Below are experts of layer 10 (counted from 0) of a mixture-of-experts language model. Rows are named router (the router's row for the expert), up (a neuron's input weights, with its number) and show model dimensions 80-119. Each number is 500 + 40 x the weight over its row's rms, rounded and kept within 0 to 999. Numbers have three digits each.
Before each expert's rows: "comes after" lists some tokens at least twice as common just before its tokens as in all text. This comes from a sample of Wikipedia text that the model never trained on. Tokens count by the router's weight.

# expert 50
comes after: "\n", " w", " |", " W", " is", " was"
router:537435557441420421495523535518522469472544411451527564492487464543529508499491511538545548542510443486475481476518465476
up0:502430505502516548442527504486537470462475511559508606497502568492418478472520466493455438468501530442472488552475543525
up1:518472584454430511480494450544526420502507448532529499512517486517522529527482523536547529540552541530466471444458527417
up2:556541523451511443531521509487492448449542520501477450519483492521441475539494537479484470419520491498483519555555422479
up3:493532606505542479571556462532552503474445545427502463472478471571485488558536487481507449568565517459426455469484559472
up4:446464507459490529523517501560485528502496454493501547485530532423538477468514477470528536423531477486471500516493489471
up5:485467547452464558498482444533490442399464490520525504544485538494481514512520497495543495573530512464433494454569421511
up6:504448513554443525561518498511446521495536434502566571474406465492500492499516498514436512558555503479435479560529526469
up7:581446520481523487497481510473506582549473493513495473517500516437470468494531537524518458562542422495524485457494427516
up8:432483524536458511541500479453552511503511568545500498538515513517609478516413508543488520550469458540506509481492440605
up9:555586594469542486484451538567501548493499483533505573504442499493472432464524467555551573487529478474499474432444482471
up10:569486450481523450470521527525522482459470464530564552438427445542545466531459545535524488505543440459499448454490488464
up11:532539465560505466493443455509504538482482468511522449494541492526504524483398568521582519528492476541457498476525437463
up12:498605517464421447535478566429469504494511533461530489539566538515548532531485520492519447503496449467513494554493449519
up13:540428490526530509430552498385518509483439405488495575449514499524485552463472499493522477464497565478530471444520510517
up14:506531484482554431544538453475466530456612424462484521492468512492502530449492533507514474471507525523436539469492542563
up15:533507448566436512465488568503519513473546466547459562498548517461471531477535468521500481509508575504518469539501567448
up16:556481553530501513502605511460506508484471488522494459473453526565529476496517511542544494504504544536565521528511405484
up17:508503558433509486527485498510477532407466503498578461493504455533526544470479501524525442520423526529568529582416411504
up18:542544590527468527471480490542518523421446493461543518508515513610505452478503578514481450519484460500477445498528508452
up19:471521500428525434492527506451519457463449496400564445517491497527515511553530461452511463480531497427540522548496460459
up20:526492559496482488581497474494484519477550533532507448544455475474475562522490480517528544483502493459529462468436478501
up21:476434497499500487497436550531469516491491516558480466461487520517483460468497585553514478499507459510510516471511499583
up22:465466467437495464477571490469561399468529479550549530500527383510473565540519503501546500543502543483545535515486450431
up23:481587515490472486415539526542473491533436499505489535510464435454503514523554497534471495501499587504430461554493454472
up24:483486526529516483475496443534464511540462465437468504524400476533504515578523550471467467460538431487507454531400519543
up25:514452513504559467485514531453520491461546469521542559518493430453461535615435549501541500488493475480491513532531493515
up26:528575479482455469547456502544435477505505553491539427506519501528482474471485534484546510522457552554551500513510509460
up27:462516505532478490478437494443520480456564540567481500528519548447506514469561461554467470526498463517485515422506469553
up28:491506556479520515415472466516544543542443473497520509494447482488584536522498446501526574525474511548510526488504514445
up29:581463498520496456507510533510462505435531534406484527533401485490460468504469544595519589499533443510496462554440538476
up30:555522517470521578502516484475505504469460453469552604538509506430442469529509493629514432493501478568475487491542485540
up31:473483475515538442467462433584453477534526529503536477503512479562523518498475528466510483516476559513490507492448508503
up32:537498506518472448487464482539472429474531507509508542513460468512493510515543432559514507560478512508500474538408574426
up33:464513435561478484514507504597413479492541446480501515512499500476524478570513612505523404504562530533525504447553476536
up34:510405487517438544607577440485473570471511510417483487449496460471501526461536532498440544480471514513471488487469533520
up35:508483522495454494479511513424449470507449446483539405541512552508531509496510455560552521527433494494508474494506556540
up36:503467542470455474500523480574508530427496525509531508509512457490504474500484580585516482449550423516405449551465530440
up37:501525486480521524550461460446537497549547462588554523527513511509408534547517471485528416424515458454497502520509493505
up38:448543446463507500456485593489486513496491468567533524506492470504468520556537513504485529484464485478539501539547453520
up39:484542530520449486514463499616568549522440536524501528498505492567497463488543473525468494530479448459466424550534495516
up40:489542478507464426529453529490438428395465472473514567523424441609513463492474520546510476522524530537517439464441525420
up41:503549513458515395505485506434471462548446464450477502505551538447526490493481470567551501458487507414568471503502446481
up42:477518475505468450547542536524564558491467512538489480451508561472541459471529516575472492445518420514489536524501377501
up43:564565534516465436411483488440511522470490502483514495446466517562457502486522512533551473479568510473487506457541457522
up44:479548491509459504513472557512453505444423537406595467493513506484466483522537482497530576553480514482550476552486498434
up45:535523467548494500487557510521455499464470470458531451525475462507402416438518527477455466504548503476460462465481544505
up46:598543513477485541525510438481508496544467484470558475526517513479565526496519503461519566519443544478487529480511477489
up47:546463456466451443504488403478476584502527507518526452513529595540460529512496508579537517536455486534451508513565562498
up48:516579487559444500466518540487519483493616456482500523442512458497434524498527512514497485485542469490554467506524472550
up49:446468532587494489487605508521497542533488592534536470463465555575518502446534513517505448533423464505567500515503526536
up50:515488512526503489449487416523505432466531530471568516499420449555536469467443556539547496528478462496445519459428480496
up51:484538507424493518561486468456467523513523499488496455540494558515516484533457485585516528567452495471498498528498496492
up52:500509504488551516511512573533537557414464502487492532554530450482457499430468454478460530512441573473468516418532483532
up53:426479482430481461447441454542379548483460496482496498466510498480526530524517591474437553506431482517469523514540485491
up54:427478508509468521513519530430445466485506491426432569548520449450536415483545528476435494535563440471473464503504481448
up55:500432449485435571486555564448521514425413453541535500535500493437442506503560505548421462446533546479465504493461452472
up56:472519495474529533425518522412565479479541546570525519472484459498488480448532487470516499570490541396538470509484403510
up57:445473541515509568512476524531564549491511495490478514471480546588472488480466514534456519523571444517498528534442414474
up58:562445542500448465521466556515502562464508502508476485517472502585522528508465486484550517387491442468541468514466473402
up59:484537515506443600517450530591467513510516524487531493524444451514426445523481469429524469524583443514572511537518458464
up60:452501476551457587443462533490478459405497581512549521468485418481543473553590506528449471493493562473499492469479417504
up61:486579523486506442528491519505441490434572510465558511471502420546519507419535502517520499497505520492478512477502516488
up62:548457538498486427503469490544572521486500481482514508369495490492561500564500493537545472514506454423478526517510479404
up63:471473443453539506476464522525515330482423543429529498541537475496435436579526532504579565461468505476466439490534448490

# expert 51
comes after: "\n", ".", " |", ")", "\"", "=="
router:521473521497513481496500531576546485481523483440518536456489462523512450523466587538524515551497476489435457442502466492
up0:566511423444491529494551518448576484441575524527440500488504473550462554560560534513575525496494530482486469525539487498
up1:500484519445470541542489595462456491550496518430474516481492520441492481564430475516520584535539534552552534433512518404
up2:545401466509445418495621545532471505503609508497457506558490381496463536416559493482389466504511444499541472502508492468
up3:542492516511515503562511473578494489556552464443537440505458413510445423494488504550491535499501501472465501457483530427
up4:499475511552440417472390502462530452527478577506488450495535437492596425531556550477485622544560567461502510471472446465
up5:397570469494493519450454543546534463444558462480469574475458524577456500474461476511524550431488540547421503431476515464
up6:523577459466486518468500484486488491509537535519488453437499506479488540499528409492492506480551547504504470506523477509
up7:524614498466505477486509414499460495458554443514571457468487502438479504513492471529521435497510462462507529545521434597
up8:479521483414420496474441482478538490449494545477532506511496516504494566520541458486465513512470548552589497520472553516
up9:495498443495440471542494409475581504552544554524474483520491438630518505451524533530481454469501517464437421522466504528
up10:488482555446498521560574436481550511482543478468529498493523488453449608486471431485544466486507478488561547474491519475
up11:554444501533519490519525535465425513532541439527443469556486427477499547484445456437496517537526517528567452522506525441
up12:542503522483548528562502494504492513444455478500470480506473452444475532515440535500476504470534602515516391536408502456
up13:451480381479470400483466488526502509540486556579469492581496551501465516514527497509531577484507503547488524540465479495
up14:491439529477480479451532521469491458441546417471534497462398423570502437473441517532501505483510441450519447469463496479
up15:526513475480528436488551467508450555523558512485548529546434491511526479519503518537420502523494437497506498521467513439
up16:495534491448389448534479506396549502428504469507521510482515503478476526552497433548555524480535494471509467570562450517
up17:491478534496538508419495455561538516489495484524537476518507485450499456462419624529519479436534527531479491446457553549
up18:420483478458557473537461490541526521560526444525592513546494515495451577532561494510514527522524466533477484519529443552
up19:416517488427483557546492477411444528493551525393493494498500517481515462558471511504478543486490543507442446504489444518
up20:542398517470499443493481465552517507520515493459456502546476449454468435547519468439470524523474518519477495499495441516
up21:557577498508491436470455507506417512499587551485488435458511509535510454520491530507567496515466460482512560545539490445
up22:564523466480445513484506495521523505506525485461536576425491571605480554530537492460500530454559589522454500482498600413
up23:533561489474441489506478530527532395414558515525459521552497448550546473473526529536502531528506580492474409523428454431
up24:548500609504477553422509509543440487491568494548549521542488501502517517576476534489519441508475513491498397554492470411
up25:445526501524506488456440553499536509493474495426552568559508500450503509471485452471556499527492569488489533459524538500
up26:556429522470464485457553513504534467494536455460511458498478450515524464491523476552536520532514465456490466538484463472
up27:590476494522484428460517480510530464439518457501563550457545476598592514531515499560529433471539529465423429491477450373
up28:523533518485504534465547501484520405431531464469512578579463503551495437504503528566535563452470525475425452510530429588
up29:585566487453516511516485442480453520455511448487519515439390435500503549557457502520458536520498481503485501497523562465
up30:449526602466520534482556542585516519431497514524499504531538495527544537516464432504422443494485465476549462459396463466
up31:448516465520538412538500516496534514521492470530539552488518571531448451577494532421448438545507494485513477413475543429
up32:496441468505487450516535513475415472528492515455454445465470449421540506488465541407497460504534492463515434475520537465
up33:495561411519522504512466536549520441535474548514501502508413510517557490521532509547531543436517467477482418569541586513
up34:530518511522516448455498513561439551505535553504547493433503504513547509479429521529493540468502439511487508455537452493
up35:496505465411498498443487467460612479552433540483469590591498495518471479479516424460460541479501537467471535476493499525
up36:460441474522498442525504497500525464474468543540540491554549557494519543541499507566519498472526540496464514472538453510
up37:437561604430481542508497492566518467516460518462478418494467419554551512514483513451465488590497554491492530516520500487
up38:546429539444423447556539465503473410557545523480472547487490393487440462530498506516401560529528504517539512452456554449
up39:556529451466532467510563485579471472525591561471475481481485459513479543476500576475496494505524511538465490459481477549
up40:470493485417547494443497552534481529497519474522523496448468499428551517464569437517541550534454527488532483483469491478
up41:461472487523458522551527519497530487453472538501491480430466509465522468462468457469475524503528527488477477562528475433
up42:483486473416481430431512526448518489495534445420507509437450453605561481485506533531510526506552464471556423492491484490
up43:478542458493429450456452472468537360465520569465553456513563530575552428478556520546502576530514507474487470556548438494
up44:477519479462542530550424505559545526499458492461484457525449430505453476553441432531478429500478517529506440502470569481
up45:426558566476501509530475500537471447513494567607457431437516473500540443498526510464479410510507582370533562522456494468
up46:458489522494532476525495519494475540495519524466583517494512508455495456562455469531447492450528453497414494483511469508
up47:520458466444444463506505544485499423460540506493504468404423488577525402506472492551522463472535441467451468474496479435
up48:530474557424509443511490468546451495454490467471600499483507490475504523485430532501491536481510607547516515486481534468
up49:477603450550432466444522564528541438509517578486480476474505496508566466508566524525524490495543502385511435575556495455
up50:483422464515503573469532572517581430531535549517527588383475462465453548434473531522475581460504532534494508498452480527
up51:485450512466493531492505501471511495572507515498489528488541469459495421554500534513444487483519427516496455547515510468
up52:480473467490515456491512434539501470544578564459489550495460444429485476556426535506444525490542488526512531540508451428
up53:491470445471508566562449617540498452489515505489513399432456486529489494537531533521446513439510506505481487490555541524
up54:507498531449482480549463538505468528502435474487493524496424497484499489524453441505420516527489507395536515496492517508
up55:450471513516533464484385500502524421537450556522501447552433536481492512523554524470528498518495423461545481549520507420
up56:525554496482476456479453398468491518561442526515467502570463527566500492560502447533550517543544507510504505547507450483
up57:617536453438478485493575422492499463513476466481520491576493509555506502487448477566464464495522545479449512494470530521
up58:527518454452502504485552456559469525533489482487456469478489417477541559545513500430505471591514583463564434582489433507
up59:527475524487477451465488500489511462421488496467517530495457455556501403560447529509528472505531467446485459463481478472
up60:483556421472523526517452523485477514513607514535522559440455457493416510496472482531538457525495463561496452537534573479
up61:522541499526577479496454449457497539498542440497531522434473527511552469463513445528520464538487500435430463473498478501
up62:501444556454416475493528524511491413462501497517529493430451503527485448560511500535498523546509465417454457516518488455
up63:371438535512507489500521505535486472511499491427464519505485407476490461536505503485520452535514516450466443571514520489

# expert 7
comes after: "c", "n", " ex", "p", "ed", "ist"
router:506518474458502427456542463504487478405530502472550511450485480524473496519488521554548454516522506466474492498479502464
up0:540525490433532559556535456515584479555450473460492560514516514504501458527547444566485514475467457553548504438476545443
up1:471455495492498553497490463513472520457523501516559537529491562465554543470547533500471470553466531607440503567489502492
up2:548572468533470491535461480488469490519585372455467479527486462517550530497474521507517482559487520570528505415583471539
up3:497506546454493485463510585542530484483513460512501516500432452516530424544439503494489526540548458483498454414480494444
up4:514516505540512509512519443496472502520481512519569454455508488526541501567534501466471483516481530515477524534462514423
up5:489496481486455478456564495469548464480478519525606534517506514505497509563503471541468503543592512417472530528505511551
up6:494529496466512576491469518512491387580475494522559512477561518531488463459464500565479504473478511560559551467452484514
up7:541508469483456457492456458505551496456454541528535483479463464570439517507461469454511510465468529522538560478532509453
up8:560508501543451538564494469477493465480525524493452524470497528499538495408429485517485563502554495418486543486514458514
up9:498514461536540498489488494469521530521497450481489552530530565493417531547499494480473525578506563569456524510528376511
up10:503553483478546508445544550559487496567475486415493563464519584548512512571498456576514594544507491478563479458471444498
up11:397468492469555432469515510500518406513503457511516541494470432536486477496511468539480575543506494577510552490515526488
up12:523497563460480442467463508515551538495504524567491583556515529535505446523576471557446502494514529422535507518515531451
up13:521532513446455454433464482453608508526542503492487545443480567468487515505532425525510589529564460466479466509581504460
up14:509563451468469476458480488404491381507483469451475539518523496592508511451502490435562473512477480473409480510526437490
up15:546550517511501354496511507464525450491522516535496464509468504507507461515477511447504449507470536544520542466532547426
up16:478543484564353518416540484545528572469550566492510535495456511550543439512522527526492514490455498472510480555482497516
up17:548431485465458465488522488530537457538502562518488477532474512485507465558589553533521521480459481504578511579488505421
up18:501498522496518456534569478454566473459517505427522464527554614529459449476496497491498540547503491440522508501516464458
up19:490502503415499539453553522536502455419510503508468477512476522470494489584568522574559505484546522467515510514498501550
up20:458476524478519558506480472531501391548441563453499471502509540453462511571452528512528546532552515545435502480538521500
up21:509500529480421430518460609478534475387516570495499514520458497498550448451553556530558473464458469454495428511574506552
up22:512482531509468445478504556472575481464513486460581539470464464529495507536478532495478499512520447443486462465521456471
up23:517522481522481489529471536517469470564529475548566492472544505525477480543564505481457550522558546515507476528451548404
up24:543477498532445482459546553547531559518436506469445499489497512496523455539493460591522472517573478434500471516544527510
up25:492555466473438551448570505473488447536548480539446476538477401473487508493551423533509520572478421473457458501462541486
up26:475501476440422444547524499506487517479607427502470452523425547557436513440535516496535512510538370547516506506524459479
up27:528464506454502511553475566520492496500586435514467481470454459473504548597523501523477448522577469509557384521440445494
up28:500449470459542479478522438476556480424484475488504517499530522432475424495429516540487550463512536496457478523470510456
up29:550541504505521581417465481481508504553491480518504507521496531417446543429480535566469511428497549368503512473534469515
up30:487543511502503437418542528454493521480542529560471494549510564523517513488537490562494471527459505478492533581503455493
up31:486446528512462454454522543533544493537454495473480501487440506558586476551459570525526541507534488494478477452495471498
up32:465483483453453556466481491496457502525490451469491455427470486606505538463526525474464509507556554520541499481503449426
up33:522523436447425472465524512482437512504534477523533502531473484499569450529517541454522606476473510469479448558476423518
up34:463493474515520502501464455525476453601512493516591543457504540451458528520479485500567514508538501500503541527494500488
up35:537485524505477532497508575504533587573537534518485429493455510461518549475539530542492498503485526375527562528506462498
up36:532480531521444515476546539551481498479554454493502524411460475519554499502509512530518508507495463509427486511492484414
up37:536506550557546522453483436487467522510522468529463495486465524526515399513474484473537473500520442449409486482505431465
up38:483457570459442438519505549488458491456456411486467495557464515551521537514495560473481447491572468449500476482457463484
up39:500431498541510458486516489520488497420591528535490543526497424488490531452503453459500454507471486553495511538463536393
up40:552448567476453519528447530516490485521584490554476542497504480484507552488502463529417520555542522512527521567549518452
up41:540489493501459495442456499474462540432493515512504539556487413443534447443460493442528516409492559454489522504531527473
up42:505592501426519445531568521506501497467476485513486429507491464507490457479517533475550521498525425533504453464497468391
up43:479562463459461467411468509489524495557533508540484485515476496534485515531560495526424468468460474427462466563495561502
up44:472473548415459515477556552546523485457533437485529519484496452530524475473466552533522517499521463545462403482491445469
up45:516531516534564505524520484468437467457537465480478513502534500474540471534487456524554564466581549493503438551533485477
up46:508511540431500476466493503460460571446527513498506498520497533548461494511495426501485525578491484457500533453522497450
up47:548516497474490507533508470486478491507453498491486582493487482590470496493522468464513542535503546528499468455497494517
up48:490503536444479496482509433532611494504566487526518476557458550520485514566551497559492484508587502542482530498499465511
up49:510426518499515503466457488498563477565465499509469453476517516511489448557472505515480491485599513448525480504466510496
up50:541510511543519487529475492450507484386457514483497491514489452528482482560389516485535555500455523522522474424492461517
up51:548553554492440503533545472524541503550573483441572535528537509581484492466473487536434479482477488434459513567527450546
up52:526507491470525477457485511590499559544570543448571499506548478557497496568464541498566489495495471549438509473499487476
up53:478526542491484520530456480484501544519555483528462534485512533506557482493543425490519515521543472499448472551516504486
up54:525497527469460455465530591517540450527474486477547507438435471572555511533455563561561504535491482505476453455511443449
up55:513620497430544528504451496520530561497524498492576487490501598484498475511507473436482536495518549534507517367495486389
up56:512528503529460390417481494593538482537462499524468449513501506547537485519491505502525446554513522481477534436579485495
up57:550517498457526533509477552457489436525523477473536520468541501466487467488418495586536521439488479495576495514604504462
up58:474444519487449450502545541476486548533568521554498525496452467468525560501494548578548516524509493532554553444465489536
up59:521478542450475480449537515566448531494485538446499495523486539495475526557522491487419453585424501476482491436487522486
up60:485450497477461419442590537503550483490518454472464498496443461525513457543509556503545513518545483472449448437485423468
up61:488500481554464475394545482513465491503520410493467472509436445515487504519472501544454547499516411489496468487494479496
up62:438524507530544514500453472516523479467469478452481516538431539524514553500518493453540538471546438503429512449481471512
up63:499527485526580509521460534488482528588453502455518515550481473565454471550454527526498495500490423442432548512566508547

# expert 57
comes after: "\n", " |", "==", "===", ".", " =="
router:495414530442505458472564514468535451446581401438481545457447464520524507485461525588487494503557499510494480449486492487
up0:541570512482507510449495501516543526491540584547526531488526500507475553462512511573526613463471513543529499529487514517
up1:514485405489504528548530535484502495513508546490512512435453497496551441459511494531549474524466476501474492467562538456
up2:513457546518468486488524579506516518541512536481506555523494524560499518515527492512458457506542379474530508440499501482
up3:565507532496426514495480495491475451487527462452507512528486461521558518511421532568558458532517490524482493446580529424
up4:518465462508521384583515542528571598531523531490543509510438561486546486572529486521499482554483483447532514530571478472
up5:513431496451452488513529512459517521462468458523559551522458498491569530516484467450588583568509493443510513558612484463
up6:478507454454486463473541441512532520540428537418473474470428487494522502507497572455450497529473517496491554476393538495
up7:511465447504543494466497506458497486482540487488470478529520476478449483512452491525547602469461455472495535496483497529
up8:511571441493457427472505498576493440531490514451420532503552452529455533519493528508528446450537520499524432558494494511
up9:453506488441438426449416485477537431509437489526509472502453541580531468497482487471497487466557499524456525501508532437
up10:478495562544516467496445457460621521532552450569449480466515569488453511499520430570498550541499474493556491465501457489
up11:502448522432527438568508550458518466578536419544517469523496497530494561499513500523483554480470510545506507431536508464
up12:502515462512443533455459541484510419489521437477435525514460462575479541552529490528527459420516544507472472447424535525
up13:494446516503510515486412453461564508499528497523510481478373511467510522521466539500412504549478436469474466489462441526
up14:459495574512556504523486443523550493523449490489517529536508550518528443450539480583529409579536449471489495503482488484
up15:516523476604523498496547461502514512484509471448493505462436471523513540494517564488424440486557458539487427518492521542
up16:474517585521551499500490461546476476551550479478435519563465549517458453429457517514569446487524433528391458510456527463
up17:548410553474456517455496493480430435503551472531501516465493520552523528548476454493469493562470437471467508536552483553
up18:547498546532470527492463497471541522521540522539474458489460486473426579528449489427460481528511553469567505463420499533
up19:530435567561552502482485583539492502524522516542503430488424526523483454515502458480504482526509444480497520539528459484
up20:469518520503538494470521442475477495467495479529569450526474431504549354515462471495471536503511503483584488496478471482
up21:534460533578496456479522464561518505514494505441447458502462525560590521495421509458415457567537483485473542422547496540
up22:460551488532412517402559496550454458498415497464524522492436517399462561551525494541433502503502490486470545517544509532
up23:535521489503490517471512476564470486503567536464507480527493514454515482445472531550436407441555537468492496430432560533
up24:516457469469542527551532549533524485447533490447563445431466456513478503511444601485490492530544566516512486528514522499
up25:522508459521492515461511523592492527437501457538492530528520507510578423458517516543454502534492499426423460542490506497
up26:548523610456444412471505530537531443538516486473515511451500492532518467575450503573548560521524429408475443499504431499
up27:575481535526498495501501448537481499461593513527497494496443522483496502581520521451470402503624514459529466511419500485
up28:564553487459533458496452553456482522509561446528504547535526488515479487536469448474572467427460506521450505454520480516
up29:525449509466533504448463479542499439483457541454537478481454493457497437568421548501476503522504469506530504546487431523
up30:496429507456499508543499579522488504480460528529535479575510557483550470524466490546582478566509453479463518540468501529
up31:577551593477544528404521550520542498544484526481477497518471439558529495510470503489459553504457465508486514543456443537
up32:507491513454429528490503515547475543451517524491548517447470423575488445562457534491504538494602532446449415478494537474
up33:442477563495486533479502486476538475459506552480422500513496511560526433473449505545489511548447482496453493529525454493
up34:470511476456479515561505580541512444428510522482609534455439442515501439534529529554527500533498479447493494471535472462
up35:465442530456440398522495465508461533533545430438454503463476530496514561555443565506450494467495542513522486441482437493
up36:449460479528491460447573501537494522483483579525534542481480540509486462457525495484527481479486502492487521453467494495
up37:496422527518576510491503455524503481482488504547561430466474516531490501473453625461452401584512500523463532503432497545
up38:487519503454477480498526448472531480421435530423486479461502461508560491490449448526539559493491542464497520408514459531
up39:529488409449521476495553457474582540442438500470542452439503490453461520556543535481517473430527478523442510440507497516
up40:498443498519420509477465536530469505499551514508451512473541520444608517559501567585527483576533468464529488524523517471
up41:483484481413425490412405552505449473510503478456462587514490495490499528487526494523556572531478512527570485516488550541
up42:473500546523507500438503479556521606456526512510506520498464573487500404417492479508437489524471515487499476478530487523
up43:462543530527522447555477430447494444504507525520434586548545530525508474545525516464487475454483569453590495525495504520
up44:466479470532548462460566499487494451515534561495544449558554462498530444504522466552520473500521451504582535541469459520
up45:478528516532558515533529479514400473551485538493458469435529417494464418515564545394500443471490544432540450438444498462
up46:503477524482465496521463503524494440432544541514445554531498481505459494451519540463464593500569518467485465477457478482
up47:476488518460500490466514557539479481487559475443570522437421463514490466564552565506498537504523443473437450533462461496
up48:438522484450538412505515489477444479409498596492478548517426451472464515504525489552426480503523493476471533532486502535
up49:508544497404474406504522447442433505454556478499529541539512494493499512519481493550499571500451523507502539490522469489
up50:561497533441465470476462532530567577512572517515579564399522488493512510514571466527534451530504484399450510486473527472
up51:486481561497551543553477555558567465442575430527455435508500471515529524436457498527515550572519440494510507467512505503
up52:434481476494397450502496473525364535493530485508516507528484542523537436463476475592605468530522528531465493588502559475
up53:465484460477548536543444504480462496469538530516534465480448474520542474528449559468525551506523525465527474565487567451
up54:572492495545477524462462507548511580442533482507516507480422533546534463465445456487542552499481527484440476494464576520
up55:455533491457418462585563536444475478511542427428460506487501488460419490477504511534564523481548523474508490541599481512
up56:443541444466459465493523580509499464473497461537494523439462490529524494543568566547529485510484512510481488548558529517
up57:382460559549544526474508511530516455488504490541435524519512513471547493446427482503553460495537488499492514404534421523
up58:509490508500486552548509478490620476534493501504525486487557478497466511452549497557481423515471540524518526544484515517
up59:433497558515512483410538520452443429518540516539526542517538502462507492577432476527536447461552545500482451508426506500
up60:526461518497465493467535532485504481498540539452582532508482457545538442493461518542551467514573493470440447484483534490
up61:561483478505483553523486501537456511452513477474563573427493449558554433464522557549496506438529500471490482476518482451
up62:520478461509453450560565506508516546499568589380460512481503459525518426576560474422506503507545471464504500567519482429
up63:466594465515488498431540473492524499484491454565568522537474578497581417484510487487525468549463544502438480511507455526